Experts of a small language model.
Experts: 32 experts in each of 6 layers, 256 GeGLU neurons an expert, 1 pick a token.
Training: a variant of Adam for the experts, 251M tokens, 7667 steps.
Below are experts of layer 3 (counted from 0) of a mixture-of-experts language model. Rows are named router (the router's row for the expert), gate (a neuron's input weights, with its number), up (a neuron's input weights, with its number) and show model dimensions 0-255. Each number is 50 + 12 x the weight over its row's rms, rounded and kept within 0 to 99.
Before each expert's rows: a language model's description of what the expert responds to. This comes from a sample of Wikipedia text that the model never trained on.

# expert 27
Description: Single consonant pieces h, t, m, c, j, z, W inside transliterated names and math variables, like Huang-sh-aling, Z(j); also New before York.
router:29 44 73 28 34 51 54 50 56 74 48 40 87 62 54 61 50 52 70 59 51 36 55 51 50 48 68 40 62 55 53 56 46 64 45 67 35 56 62 39 49 37 57 61 52 56 68 61 44 53 36 28 52 32 63 48 61 49 32 37 50 56 63 44 51 64 29 37 57 47 70 51 63 56 65 80 44 53 57 51 66 37 35 52 75 52 54 50 48 54 59 73 52 48 63 47 72 45 46 52 44 51 49 42 54 58 42 56 59 68 59 53 52 41 42 55 49 43 59 60 34 59 86 51 44 39 48 37 53 45 47 69 59 20 59 50 32 60 60 40 63 37 36 69 53 60 28 50 58 43 45 59 67 53 52 44 59 76 68 57 74 56 54 61 73 56 38 35 53 45 37 54 42 72 50 51 55 33 53 44 50 57 58 47 66 31 41 51 46 45 47 58 34 48 26 61 47 44 58 43 67 50 29 48 49 52 61 50 50 37 55 35 42 47 43 52 45 44 49 61 45 38 61 64 36 48 36 47 77 35 41 92 67 50 54 68 76 60 42 41 53 47 57 51 55 68 72 47 62 53 61 38 48 46 29 37
gate0:60 60 36 28 58 53 47 47 45 65 43 53 55 61 35 46 54 63 62 52 56 57 43 46 49 57 54 50 51 32 47 52 41 49 55 64 63 29 70 61 45 40 49 23 56 57 39 48 49 43 45 77 76 70 57 45 57 37 47 43 46 49 41 35 66 59 48 61 37 64 54 51 49 54 65 50 52 43 58 70 30 60 20 65 31 50 39 42 69 52 35 53 65 57 49 46 44 44 52 39 66 57 56 34 48 53 53 58 45 71 53 79 49 40 73 32 64 39 47 45 60 26 47 49 45 45 66 49 62 29 53 43 47 46 32 51 49 63 56 56 49 42 45 41 53 46 71 60 30 62 39 43 35 55 54 74 56 45 44 47 44 62 47 64 65 69 41 63 43 43 57 51 73 53 46 24 50 58 44 44 47 51 33 57 61 42 32 74 50 68 35 51 33 60 13 44 42 45 56 30 31 32 48 54 29 58 46 48 52 47 52 46 19 52 28 49 41 47 40 54 57 45 59 62 48 64 32 38 59 28 50 45 42 49 42 28 73 71 62 36 67 61 40 70 59 59 24 48 40 37 39 59 71 74 46 52
up0:62 52 45 66 41 53 54 59 53 40 49 64 50 41 53 41 61 39 39 53 47 37 53 71 45 69 56 44 40 52 42 60 41 42 72 37 63 41 50 43 54 45 45 62 69 47 48 48 39 53 55 29 62 45 53 47 47 41 61 48 47 55 35 49 24 43 56 45 61 42 50 37 60 49 39 46 65 40 58 37 29 55 70 30 59 47 66 31 64 40 52 56 22 42 42 45 57 60 51 62 45 42 46 51 55 52 52 27 52 60 51 34 43 50 52 52 55 71 45 54 61 52 50 41 48 62 45 57 32 69 56 51 51 69 42 64 59 57 56 57 48 52 53 41 75 48 44 54 52 42 58 40 42 35 43 32 25 73 61 30 31 42 46 46 33 18 56 62 56 44 52 37 36 46 59 53 41 67 58 62 67 61 75 69 54 38 56 42 43 38 46 50 71 55 75 26 62 43 60 38 62 43 80 61 53 37 51 27 31 35 52 43 66 37 63 39 59 31 69 39 65 41 36 34 38 19 48 46 36 57 43 45 50 78 50 66 43 43 66 68 48 30 67 47 80 53 66 41 67 76 33 50 45 52 47 65
gate1:45 59 62 66 53 36 65 50 44 57 31 68 62 73 41 40 34 47 50 61 49 49 64 39 56 63 49 53 59 57 69 42 46 24 40 25 52 57 53 57 56 46 28 62 39 36 44 50 56 48 49 66 23 61 43 38 56 34 57 64 41 53 66 37 51 30 61 73 49 54 49 45 50 53 27 49 52 50 52 59 24 59 31 56 41 47 62 51 43 39 61 40 67 71 66 41 45 24 59 36 56 49 70 59 46 45 35 61 62 57 59 57 39 52 48 66 59 38 62 40 36 56 48 57 52 63 51 44 43 46 40 40 70 37 48 69 40 49 61 48 61 69 41 39 46 37 54 91 56 35 62 70 53 60 69 31 44 43 54 50 39 30 59 50 63 69 56 31 59 47 42 61 55 48 53 70 52 32 53 67 60 66 57 60 59 57 62 36 56 52 41 41 33 52 36 27 44 53 32 49 62 46 67 35 63 52 42 54 60 65 45 30 33 62 32 54 58 52 38 41 33 40 69 39 56 50 72 24 42 54 71 61 29 31 46 40 37 50 65 53 39 76 53 42 42 53 56 48 44 62 50 42 48 36 57 35
up1:64 50 46 57 59 68 65 39 33 40 55 53 44 45 63 70 51 47 57 61 52 60 51 30 44 45 39 51 52 54 47 60 64 66 42 60 38 66 39 35 50 49 51 52 64 51 40 51 24 63 48 29 51 41 54 69 40 38 52 44 58 23 75 45 58 44 62 49 51 45 39 40 47 27 62 44 47 59 43 45 53 38 52 74 53 43 58 60 56 47 47 54 40 52 52 75 42 52 50 39 42 47 32 53 18 63 50 56 39 46 32 52 42 62 57 64 62 51 45 78 60 37 49 43 48 60 61 37 61 65 62 62 35 45 33 56 59 45 61 45 36 71 70 76 45 48 40 11 46 50 55 41 43 70 21 32 62 38 54 46 38 70 45 37 54 40 52 44 32 61 51 59 42 47 47 37 33 62 44 52 33 43 62 60 60 75 63 58 57 40 31 67 50 45 71 72 56 53 56 53 57 45 55 52 42 47 71 47 54 49 65 35 49 41 48 63 37 63 54 31 40 48 52 49 54 56 10 53 40 51 24 50 87 59 70 65 43 67 40 65 65 70 42 51 45 58 40 43 49 46 52 44 48 60 45 64
gate2:59 63 37 46 46 46 50 44 40 50 74 33 39 37 26 48 53 61 37 54 47 60 64 63 49 64 49 39 43 38 64 63 29 52 50 63 36 45 49 57 49 44 44 48 39 48 52 30 36 56 59 64 36 57 49 65 39 29 60 43 48 38 46 46 48 47 99 52 36 41 34 41 70 65 32 43 62 73 51 54 47 52 43 53 27 62 41 35 35 58 45 44 30 26 47 25 46 32 52 36 40 54 44 56 47 48 46 44 43 65 43 56 39 50 57 29 50 46 80 80 59 46 41 60 51 50 42 46 28 46 51 53 48 44 27 63 72 73 65 52 53 33 44 48 19 52 47 57 49 43 67 37 48 42 55 65 69 45 67 67 49 60 54 59 51 32 55 56 51 47 77 38 59 54 37 48 42 47 39 31 54 51 40 28 41 63 59 55 47 50 38 47 49 70 54 46 58 47 84 53 35 51 26 48 50 36 49 33 42 40 50 63 45 56 36 48 46 52 78 61 59 59 43 50 36 41 21 48 53 39 44 51 53 51 56 64 64 60 41 45 36 51 47 45 50 53 47 64 65 28 63 60 50 44 52 37
up2:62 53 48 47 37 60 51 53 46 59 45 39 38 22 49 70 43 58 34 52 71 50 61 59 36 51 52 52 60 59 46 65 57 79 61 72 31 64 41 53 55 49 58 50 41 48 50 28 36 54 28 44 72 37 47 72 41 50 35 56 56 47 47 46 52 56 58 41 44 53 62 57 55 51 64 50 14 77 58 42 60 30 49 51 30 51 60 11 39 70 41 52 51 51 71 31 67 26 54 49 55 47 57 40 66 44 52 47 38 72 49 59 34 40 34 44 49 31 57 51 40 59 44 58 50 22 40 46 65 36 17 60 58 23 40 49 53 52 47 49 29 44 47 50 57 45 44 34 47 26 62 51 56 40 58 48 63 62 48 57 50 42 51 73 54 47 54 46 39 68 61 42 40 64 50 63 68 45 39 28 53 40 49 51 46 45 52 68 43 66 39 35 27 63 42 69 40 64 65 54 40 50 51 48 51 33 43 53 29 50 56 68 61 63 58 65 47 43 61 37 54 34 59 39 71 47 28 56 57 48 51 67 48 44 56 60 64 52 43 57 55 49 47 41 50 71 45 73 70 29 57 56 47 68 48 48
gate3:45 56 46 49 71 60 50 40 47 57 69 60 56 43 55 54 59 64 86 31 32 64 55 45 37 48 52 46 44 37 27 29 64 46 36 52 65 57 45 45 52 51 30 27 58 60 61 69 52 43 69 37 37 36 49 42 56 57 51 66 51 66 45 48 48 51 51 63 65 45 27 39 31 54 46 56 34 60 51 75 42 53 02 45 57 58 45 52 34 48 43 38 51 44 54 54 52 42 64 47 31 60 50 51 49 62 41 67 38 32 39 50 59 66 53 59 64 50 47 39 25 71 75 57 52 61 50 65 47 60 53 45 37 54 57 57 39 49 69 55 50 56 32 54 23 49 46 32 42 38 42 47 50 54 50 42 48 46 55 25 60 42 37 44 22 71 62 62 53 38 43 60 34 47 56 53 37 53 59 60 51 19 53 44 57 52 36 51 60 45 45 55 46 41 61 37 57 72 46 41 43 36 43 37 62 65 62 64 64 34 60 39 37 30 47 45 63 57 29 41 40 39 47 54 54 42 43 40 52 39 35 60 55 35 44 50 61 43 61 59 46 47 75 23 50 51 58 25 47 61 58 22 29 27 48 49
up3:65 75 23 36 23 55 51 56 50 52 57 55 48 52 49 35 42 56 52 59 61 52 52 32 42 66 38 40 59 40 35 68 32 68 56 29 42 38 60 53 57 47 52 52 69 41 40 32 48 45 52 38 61 38 70 46 17 52 33 44 55 23 57 52 56 37 43 28 44 29 69 59 70 60 48 40 33 50 42 54 56 31 62 52 38 48 35 40 49 59 59 53 40 51 36 51 63 47 56 40 61 43 68 40 67 52 70 28 55 79 38 52 50 49 33 48 50 44 54 55 73 36 36 47 48 50 35 44 56 61 47 50 72 51 38 70 43 82 45 46 47 47 45 73 54 63 59 42 66 63 73 64 54 42 46 52 57 45 40 46 39 57 64 67 37 45 38 48 41 39 50 48 36 55 52 69 46 31 67 26 60 57 44 58 45 44 53 56 34 51 50 33 64 56 25 45 40 40 65 44 54 53 57 50 32 18 32 41 42 59 49 57 70 41 50 63 56 43 52 49 58 46 38 62 49 57 57 63 31 44 63 64 56 55 58 53 58 55 50 40 60 59 44 62 48 49 32 65 67 50 51 73 89 53 35 55
gate4:30 43 45 54 50 44 41 60 46 56 58 53 54 48 69 29 49 42 39 50 57 50 56 49 38 52 39 51 49 73 57 44 37 51 57 74 49 53 62 42 54 50 71 53 65 69 52 31 52 43 49 46 52 48 42 71 43 51 58 52 40 52 57 36 31 46 58 55 52 40 40 60 42 65 49 32 57 66 73 31 48 45 72 60 37 55 46 73 43 59 50 35 52 45 49 44 50 46 40 44 49 66 34 32 51 64 64 40 64 52 45 47 55 23 46 49 29 25 51 44 76 27 50 34 42 40 65 63 52 49 37 51 61 51 52 67 43 39 51 76 32 60 41 62 80 66 49 57 42 43 66 80 50 85 59 43 63 48 49 57 56 42 24 42 50 52 69 65 46 36 44 52 33 52 40 55 42 52 53 49 47 57 73 50 33 39 46 47 68 62 41 40 52 62 56 51 51 44 47 60 60 60 38 38 32 59 27 61 47 67 47 39 57 37 60 34 46 58 51 47 51 30 53 31 48 35 50 74 46 40 33 43 45 56 47 68 31 74 49 30 50 50 53 56 43 41 50 21 81 58 53 54 42 61 81 26
up4:63 59 69 60 59 56 60 65 74 25 56 63 63 52 53 39 54 36 48 52 37 48 62 61 46 26 51 61 48 41 45 39 27 33 61 60 40 70 34 59 32 43 30 54 44 59 51 52 53 33 39 61 42 54 25 65 40 33 52 67 44 59 47 56 32 37 79 44 47 47 50 55 29 47 46 40 70 42 30 62 57 30 52 52 63 62 36 63 43 76 59 62 66 64 64 40 37 37 47 39 50 53 31 34 60 58 56 26 63 42 51 53 48 50 52 36 61 56 77 41 54 34 47 67 56 64 36 53 36 51 59 36 56 49 50 60 70 22 52 60 71 42 35 51 67 43 57 49 53 46 34 58 72 56 64 50 49 32 47 40 63 68 38 62 43 47 47 48 49 43 43 44 51 38 31 48 47 32 51 48 70 63 64 67 19 52 47 52 56 54 58 61 44 61 58 54 38 53 40 51 62 39 43 44 42 27 66 58 48 69 52 52 47 65 45 66 36 46 44 44 49 53 26 64 62 32 59 58 38 49 48 61 32 67 46 51 51 65 52 52 56 42 52 44 63 46 47 31 55 39 48 56 67 08 54 37
gate5:20 55 29 72 53 44 47 64 64 52 67 53 51 72 59 28 34 34 70 70 48 78 66 26 49 60 48 46 33 42 65 59 52 49 70 45 48 66 52 54 31 55 62 66 48 59 54 31 41 25 46 58 54 60 51 69 46 58 47 63 50 66 53 21 57 48 48 66 55 38 31 26 41 49 77 59 52 44 47 40 58 61 54 61 37 57 62 46 42 24 38 40 34 53 47 43 39 53 57 36 58 47 40 55 67 53 45 38 49 52 51 64 45 40 43 57 34 54 55 54 35 59 54 64 45 77 38 67 49 51 49 52 35 48 39 45 77 44 32 50 69 57 43 47 36 71 42 36 58 41 34 44 57 58 37 51 65 25 54 59 57 40 38 44 55 50 58 56 41 40 36 73 48 57 33 56 42 53 57 48 57 46 47 60 53 37 61 28 62 36 66 35 64 46 39 58 64 61 60 43 54 60 31 29 49 49 39 31 49 43 49 57 29 60 44 47 32 54 44 43 61 46 31 17 34 48 46 69 50 47 58 51 60 29 50 63 27 66 54 46 59 48 62 40 33 47 45 46 43 35 47 29 54 45 67 47
up5:39 58 29 76 76 47 41 43 66 46 69 31 57 55 50 34 37 36 55 62 34 69 51 34 49 45 54 52 31 40 42 55 45 50 52 45 43 50 55 64 58 53 50 49 23 47 44 56 27 29 58 77 38 60 44 51 54 72 67 69 47 72 41 30 43 54 42 63 51 54 38 34 45 54 69 50 46 42 44 81 39 70 62 43 42 55 51 35 58 20 35 58 43 48 58 35 52 47 69 38 58 41 54 55 61 44 52 43 59 70 54 73 50 40 47 63 42 60 46 27 34 58 54 64 58 43 50 87 48 57 43 41 30 42 33 54 64 66 42 53 67 52 62 39 38 73 52 51 57 64 52 46 64 63 43 35 51 28 39 48 43 63 49 28 64 41 40 52 58 54 52 61 39 44 36 40 43 53 54 35 43 48 60 45 53 51 62 39 54 39 44 58 69 38 50 57 71 72 43 37 46 59 31 39 42 56 35 38 69 36 36 51 36 73 41 29 52 56 48 40 69 46 42 38 41 63 53 58 54 67 56 50 61 45 47 61 52 68 65 41 47 47 69 40 51 38 61 53 32 48 48 20 41 48 53 42
gate6:51 62 25 62 44 40 41 63 51 65 27 50 38 66 50 56 41 64 62 40 54 56 49 40 49 34 44 58 40 49 39 53 58 50 64 39 40 34 40 63 50 49 32 41 54 51 24 79 78 38 44 39 44 44 40 38 46 47 53 39 63 48 56 37 28 46 68 33 54 67 45 63 52 51 54 42 68 54 75 46 50 74 53 57 60 38 50 69 55 42 40 53 51 39 51 64 68 66 62 62 25 57 67 46 50 42 69 52 42 56 26 54 62 49 57 42 44 59 52 45 69 58 53 44 56 64 31 61 37 51 66 50 60 31 55 41 64 55 59 54 27 43 42 69 49 50 63 63 65 69 63 53 24 57 37 50 47 39 53 27 35 28 41 22 57 50 29 36 55 38 54 64 50 38 25 76 56 58 56 41 56 47 49 48 50 61 49 30 58 54 40 55 52 30 61 65 62 66 52 63 48 53 78 51 50 55 38 68 47 58 51 60 44 41 67 43 38 52 58 38 45 63 48 69 70 55 68 67 41 48 56 48 63 52 51 33 53 45 65 50 44 24 70 46 52 41 40 71 52 37 47 38 38 31 70 36
up6:72 38 50 74 70 49 50 35 46 33 43 43 36 33 44 33 57 47 35 47 36 52 55 55 52 57 60 30 51 50 47 62 17 19 39 40 68 46 56 48 51 72 46 55 34 65 55 45 45 67 54 48 45 41 52 60 41 60 75 60 46 45 47 51 56 41 63 53 29 38 56 35 44 42 47 47 58 46 28 45 35 38 51 45 49 71 31 62 51 60 65 35 63 48 54 46 41 24 51 37 59 56 38 37 29 52 38 53 72 53 63 43 33 41 75 41 72 41 69 47 71 47 50 37 34 47 53 47 54 46 63 39 30 58 61 61 48 56 58 58 56 65 56 45 53 50 73 69 43 74 53 37 37 43 49 57 37 50 37 52 39 56 46 38 28 44 47 58 47 57 59 41 57 39 56 44 53 71 54 60 58 59 53 48 51 21 43 57 25 47 53 40 42 66 60 38 28 47 47 34 42 48 47 38 52 41 76 49 54 41 53 54 49 46 48 43 75 51 60 46 69 35 47 41 46 37 45 45 47 66 40 36 11 57 55 68 57 66 60 28 51 47 35 51 83 41 45 41 29 75 50 59 49 55 40 61
gate7:39 36 59 29 55 38 65 57 47 46 19 33 40 41 36 43 51 64 60 40 33 44 60 46 63 49 60 61 46 44 45 45 48 46 32 48 33 48 41 61 52 33 27 41 31 42 36 52 80 62 44 42 47 46 54 35 31 44 48 62 41 50 53 30 56 57 36 63 38 64 63 61 56 53 50 70 44 49 32 60 43 46 22 58 51 66 86 57 52 46 48 47 57 62 43 53 59 54 51 64 66 55 43 69 54 51 47 32 85 36 37 43 60 28 63 53 42 47 45 42 28 45 32 51 61 55 55 36 52 46 42 52 31 39 55 59 49 46 25 51 60 48 46 69 49 44 41 62 56 62 43 74 49 41 48 42 49 50 45 72 72 37 53 63 61 59 49 35 30 65 59 48 45 68 42 59 66 46 52 54 54 55 71 37 54 56 70 61 48 46 36 52 43 36 88 55 44 41 53 62 44 45 52 43 49 69 57 46 28 48 50 64 66 74 22 63 40 60 48 40 50 43 47 76 55 51 53 37 50 56 68 50 37 38 73 50 31 49 26 46 55 45 50 57 32 67 58 47 54 47 53 70 64 63 42 56
up7:46 60 52 66 61 78 46 57 49 23 68 52 47 35 59 52 51 39 67 68 62 63 55 48 54 55 40 43 44 68 57 31 44 39 77 75 48 51 38 36 43 59 51 50 60 33 53 58 30 47 33 62 28 41 51 44 42 39 61 54 53 45 31 60 34 52 66 32 47 42 48 50 34 69 43 35 56 53 74 57 59 40 46 62 57 57 36 56 62 50 44 48 42 34 45 25 69 55 51 51 35 47 34 48 40 81 52 46 36 63 67 43 35 68 46 32 41 41 62 59 73 47 76 32 74 60 60 41 50 59 66 65 56 59 44 32 55 42 48 59 53 52 42 46 59 60 75 50 74 49 48 61 60 52 63 64 46 35 29 59 31 53 56 40 37 39 42 53 65 41 45 44 55 54 26 50 44 64 57 39 47 50 48 68 37 50 49 52 72 53 72 46 76 43 34 46 59 55 43 54 34 48 51 57 50 36 52 68 74 54 61 49 54 35 64 58 41 35 59 55 55 49 41 34 57 39 43 47 42 24 15 48 63 59 56 51 56 50 47 58 45 40 55 56 79 28 58 41 36 51 43 40 55 36 57 44
gate8:68 49 55 51 35 55 48 54 54 50 48 47 44 42 52 63 40 42 37 30 40 52 43 52 18 63 65 26 57 69 59 56 54 56 54 67 48 58 57 41 41 43 37 60 48 54 70 59 57 23 37 38 39 62 39 49 51 51 42 46 40 40 48 53 47 56 56 45 46 58 63 56 42 66 58 44 47 32 56 33 54 45 56 62 59 53 53 31 83 81 62 65 38 50 47 56 44 66 59 45 66 57 22 58 49 73 53 46 47 51 41 56 60 38 43 47 60 49 54 41 46 44 50 52 60 50 44 48 39 35 57 36 40 46 60 20 37 54 47 54 46 48 46 48 24 05 46 47 71 61 64 42 60 59 41 72 50 60 40 53 45 37 62 48 54 56 54 54 58 49 61 54 52 68 70 34 50 38 64 47 53 64 57 29 44 37 72 97 46 60 54 42 37 47 50 50 49 33 51 53 53 59 42 52 51 58 41 22 53 84 41 51 72 63 40 48 54 47 51 51 48 48 64 56 40 57 48 71 73 59 42 35 35 46 28 26 50 46 35 62 37 70 48 59 47 47 42 55 57 49 46 46 73 60 38 77
up8:43 47 23 52 59 66 62 37 53 67 62 49 50 72 60 32 70 61 61 35 30 37 53 52 74 30 44 51 65 60 32 42 48 28 58 61 44 43 37 60 58 46 58 31 51 66 33 40 46 46 49 43 45 39 28 43 28 33 38 48 39 55 56 42 58 53 52 65 54 39 40 49 57 49 40 54 49 62 41 62 33 44 43 42 43 71 20 54 54 58 44 34 53 58 50 39 41 31 47 56 24 71 62 47 62 33 61 57 42 65 35 59 39 34 33 28 41 42 37 60 40 41 53 46 38 43 53 44 46 76 53 45 70 59 56 58 36 50 60 60 54 59 42 47 60 53 54 63 50 39 38 51 54 19 43 66 47 33 55 66 59 32 47 65 55 40 50 49 50 78 48 58 49 56 39 57 42 62 54 47 45 57 62 54 32 71 44 36 49 49 53 62 57 54 49 86 40 51 57 69 50 49 72 37 54 61 38 62 49 47 65 64 29 51 42 61 39 20 50 67 57 41 57 42 58 53 52 23 35 46 55 70 50 48 46 70 42 50 35 37 54 43 38 41 36 40 26 50 65 51 58 43 42 40 78 31
gate9:49 51 37 41 59 41 66 50 39 43 67 39 58 41 49 52 50 50 54 54 71 50 42 45 46 63 39 56 39 45 26 55 45 59 69 70 48 58 72 39 48 37 66 54 83 64 42 27 50 41 60 60 68 59 48 61 53 49 64 48 67 58 59 62 56 70 42 38 46 51 47 40 56 64 50 35 43 58 43 33 57 66 74 69 47 43 48 40 45 26 40 45 55 51 51 42 63 53 37 70 59 37 64 39 46 52 41 57 50 55 61 60 50 40 25 55 55 32 61 68 34 64 70 43 33 47 50 45 52 50 42 76 44 48 45 35 34 34 75 54 36 27 46 44 65 39 41 30 45 39 49 51 42 39 36 66 48 35 50 34 49 44 54 63 47 36 38 52 26 45 44 44 34 39 64 42 54 37 75 43 59 46 49 64 50 66 39 78 41 46 55 26 39 63 38 27 53 70 45 56 45 28 37 64 70 34 43 47 56 71 61 62 38 40 43 47 51 54 65 35 37 37 57 62 80 33 59 55 54 54 48 48 39 68 25 57 48 64 50 57 44 57 64 71 54 35 42 30 49 59 68 61 48 65 59 46
up9:41 60 49 46 43 58 22 40 70 56 38 53 56 32 49 60 39 69 69 04 49 59 57 46 41 67 23 69 52 42 40 58 61 31 58 68 41 49 42 50 79 38 57 51 42 68 55 72 46 62 59 38 37 31 49 37 56 37 37 53 61 43 36 47 42 48 65 46 44 39 69 71 49 46 62 55 59 56 70 48 56 52 55 37 34 58 39 50 40 54 52 56 60 51 50 27 54 43 58 73 37 49 56 77 38 59 23 53 21 59 61 53 49 70 55 69 41 41 48 24 41 53 38 53 53 45 40 49 30 65 61 55 63 40 46 40 48 43 66 63 58 55 39 48 66 63 63 45 39 59 62 43 51 41 47 44 49 57 45 64 41 43 60 45 45 56 69 46 60 37 51 47 57 43 38 47 49 44 53 32 38 54 58 65 36 44 26 41 58 63 45 47 55 64 56 43 46 53 54 44 40 46 60 42 52 55 39 70 56 49 58 44 49 58 68 48 53 27 16 52 47 57 65 22 58 49 46 43 56 36 41 63 66 43 25 51 67 29 54 60 30 40 66 46 68 35 39 55 37 60 32 42 46 32 53 57
gate10:57 60 37 48 35 43 67 48 56 59 50 42 64 31 45 55 53 71 48 34 50 61 62 31 24 42 60 62 48 60 48 67 52 52 58 44 43 50 23 51 46 71 50 37 54 65 48 66 63 38 71 54 37 41 51 59 41 44 53 76 40 52 51 69 55 67 60 59 54 69 59 67 39 48 51 50 43 65 52 43 49 47 44 61 56 39 47 50 29 47 52 60 46 40 35 70 43 40 43 60 53 76 52 68 56 44 32 67 56 37 43 36 62 64 50 46 62 32 67 50 63 59 54 60 23 56 49 65 57 54 47 35 64 52 45 41 78 43 60 45 48 58 48 56 40 57 51 47 53 47 37 34 44 67 47 34 47 52 45 16 66 41 49 45 52 41 68 48 31 34 64 66 53 63 64 59 41 59 60 49 70 66 60 61 45 57 64 40 69 57 61 39 47 54 57 31 45 15 64 72 46 55 51 41 66 63 56 60 51 55 52 60 33 61 46 60 43 56 63 41 52 45 40 38 77 41 49 48 30 49 27 64 56 67 45 41 29 72 75 75 48 52 69 21 54 44 35 55 74 40 46 56 66 54 49 47
up10:52 59 40 50 70 52 48 43 41 55 62 62 44 69 40 42 50 54 48 68 39 40 31 54 66 57 49 44 69 45 46 47 48 55 50 57 66 53 63 56 58 59 52 72 64 43 38 39 40 51 45 41 46 61 40 45 24 38 74 41 48 37 63 42 43 42 46 31 54 48 36 42 52 65 50 36 43 54 39 44 39 47 51 33 51 70 45 51 82 59 32 51 55 48 54 30 51 58 69 37 59 42 54 43 47 61 59 38 58 70 36 63 40 48 44 67 23 66 55 56 48 27 38 49 59 40 50 54 40 66 43 67 51 72 41 72 57 64 40 77 35 69 54 60 74 77 63 56 33 32 63 72 60 36 41 58 40 35 44 69 41 58 52 57 27 66 33 83 61 57 60 33 74 48 40 56 62 52 42 33 43 60 40 63 54 42 46 58 44 60 66 56 62 63 54 56 68 55 49 38 52 57 50 48 53 30 32 40 36 48 72 54 54 42 54 65 45 44 55 69 70 62 61 52 27 50 48 57 57 51 41 34 66 49 62 41 64 55 41 53 65 53 25 50 59 42 42 56 35 51 60 53 28 57 30 72
gate11:44 55 50 58 53 50 53 38 70 60 49 69 41 65 48 46 55 47 50 70 52 52 42 48 56 36 65 57 75 42 42 39 39 52 58 67 58 44 47 48 35 22 38 40 47 60 34 43 40 34 58 44 41 62 40 53 39 41 46 48 59 57 57 50 31 48 51 46 50 62 44 43 74 49 58 52 39 53 40 66 25 60 42 73 42 53 35 40 77 73 36 59 41 65 45 47 47 43 53 37 32 65 52 42 51 57 45 43 55 50 28 48 42 36 48 31 48 63 46 52 61 56 42 54 45 37 64 54 66 56 71 43 52 71 34 40 52 46 58 18 43 50 38 61 53 56 42 42 49 35 52 55 57 31 78 73 40 50 51 40 66 53 35 53 68 40 30 55 65 48 66 47 50 61 36 58 37 65 45 51 51 44 58 32 45 65 61 52 62 53 26 42 32 53 50 51 43 61 74 74 38 44 35 53 28 47 80 44 33 40 63 47 33 84 28 54 29 59 45 47 38 38 28 52 56 65 23 60 40 60 60 47 28 53 57 57 44 73 38 62 80 49 45 58 36 56 40 61 62 33 55 57 56 58 49 42
up11:61 65 58 43 45 55 55 53 36 51 43 72 45 48 40 33 32 66 45 40 93 46 41 49 24 65 36 67 48 60 42 24 48 29 60 36 50 50 49 41 48 72 41 48 55 65 54 50 63 38 49 52 62 71 51 53 46 55 50 54 77 51 22 48 46 48 54 36 46 51 75 58 50 61 40 57 60 66 53 27 47 58 39 52 45 47 34 49 58 46 39 33 37 32 54 74 47 65 64 60 54 59 38 53 57 61 63 45 49 44 42 36 76 67 27 54 48 20 68 46 38 56 44 47 45 60 48 62 37 64 42 51 37 36 49 38 60 46 57 63 67 38 56 52 48 37 74 48 48 52 53 31 42 50 46 55 46 71 47 26 15 30 46 64 45 56 39 49 55 43 60 64 47 57 52 52 30 58 51 48 49 71 57 47 47 44 47 50 48 36 41 45 53 34 61 39 55 63 42 56 54 39 69 82 24 59 45 44 48 65 41 45 44 39 54 51 68 50 73 62 57 56 55 45 47 39 52 58 42 52 32 61 61 68 25 39 46 34 36 53 48 52 65 37 70 36 61 64 66 48 42 60 45 58 31 54
gate12:48 47 60 39 31 47 55 34 35 48 30 26 45 55 48 53 26 52 54 54 66 23 58 45 40 59 47 19 51 58 46 27 68 55 34 55 50 59 57 45 18 58 55 34 40 24 54 36 54 58 49 40 61 56 52 67 36 34 54 60 82 45 53 58 57 21 65 44 41 54 53 54 52 61 61 52 40 36 54 53 49 58 51 42 26 51 38 63 32 67 74 60 52 45 50 55 51 48 36 62 26 66 68 54 50 54 37 57 53 67 48 53 85 67 35 35 53 46 44 62 57 52 47 81 44 42 57 55 48 40 53 41 48 51 54 36 47 54 54 27 62 35 42 65 20 35 76 42 54 52 54 39 28 49 58 67 49 60 61 50 56 40 40 54 61 43 40 29 30 51 36 49 43 44 36 64 74 53 44 37 36 49 46 38 55 57 58 36 53 44 41 53 46 35 43 40 50 65 47 62 72 47 44 68 37 52 53 54 59 44 53 57 33 65 34 59 38 51 62 48 56 39 27 69 49 64 52 59 60 54 68 65 48 54 43 36 25 49 54 55 29 70 48 57 61 45 56 68 59 41 46 49 48 52 50 44
up12:46 50 52 53 53 45 41 46 40 57 63 51 36 56 50 57 62 45 62 61 35 49 53 37 57 46 33 45 61 53 24 63 48 34 67 43 57 20 45 69 63 66 52 94 73 51 41 86 48 48 47 36 52 43 35 34 52 53 54 70 57 62 53 46 50 69 46 48 72 39 71 49 29 35 44 41 38 53 53 53 49 32 43 53 46 66 54 53 63 58 57 33 68 55 57 38 66 47 50 39 38 36 44 66 41 45 58 43 22 47 62 49 40 41 40 55 57 61 55 59 55 55 49 45 52 49 50 33 44 43 60 58 59 77 47 61 48 69 21 63 43 53 32 49 72 61 46 81 51 45 48 57 82 47 75 50 47 50 45 43 51 59 56 60 51 53 65 53 59 28 50 62 52 39 74 59 54 61 66 54 43 40 50 57 31 59 35 46 38 29 57 52 41 67 38 63 62 53 55 54 36 62 45 59 59 34 46 49 48 70 82 45 69 54 56 43 61 63 26 35 48 60 54 42 48 35 29 45 35 38 46 50 69 41 22 48 69 58 55 51 45 46 52 60 44 49 63 35 56 54 45 31 51 46 55 55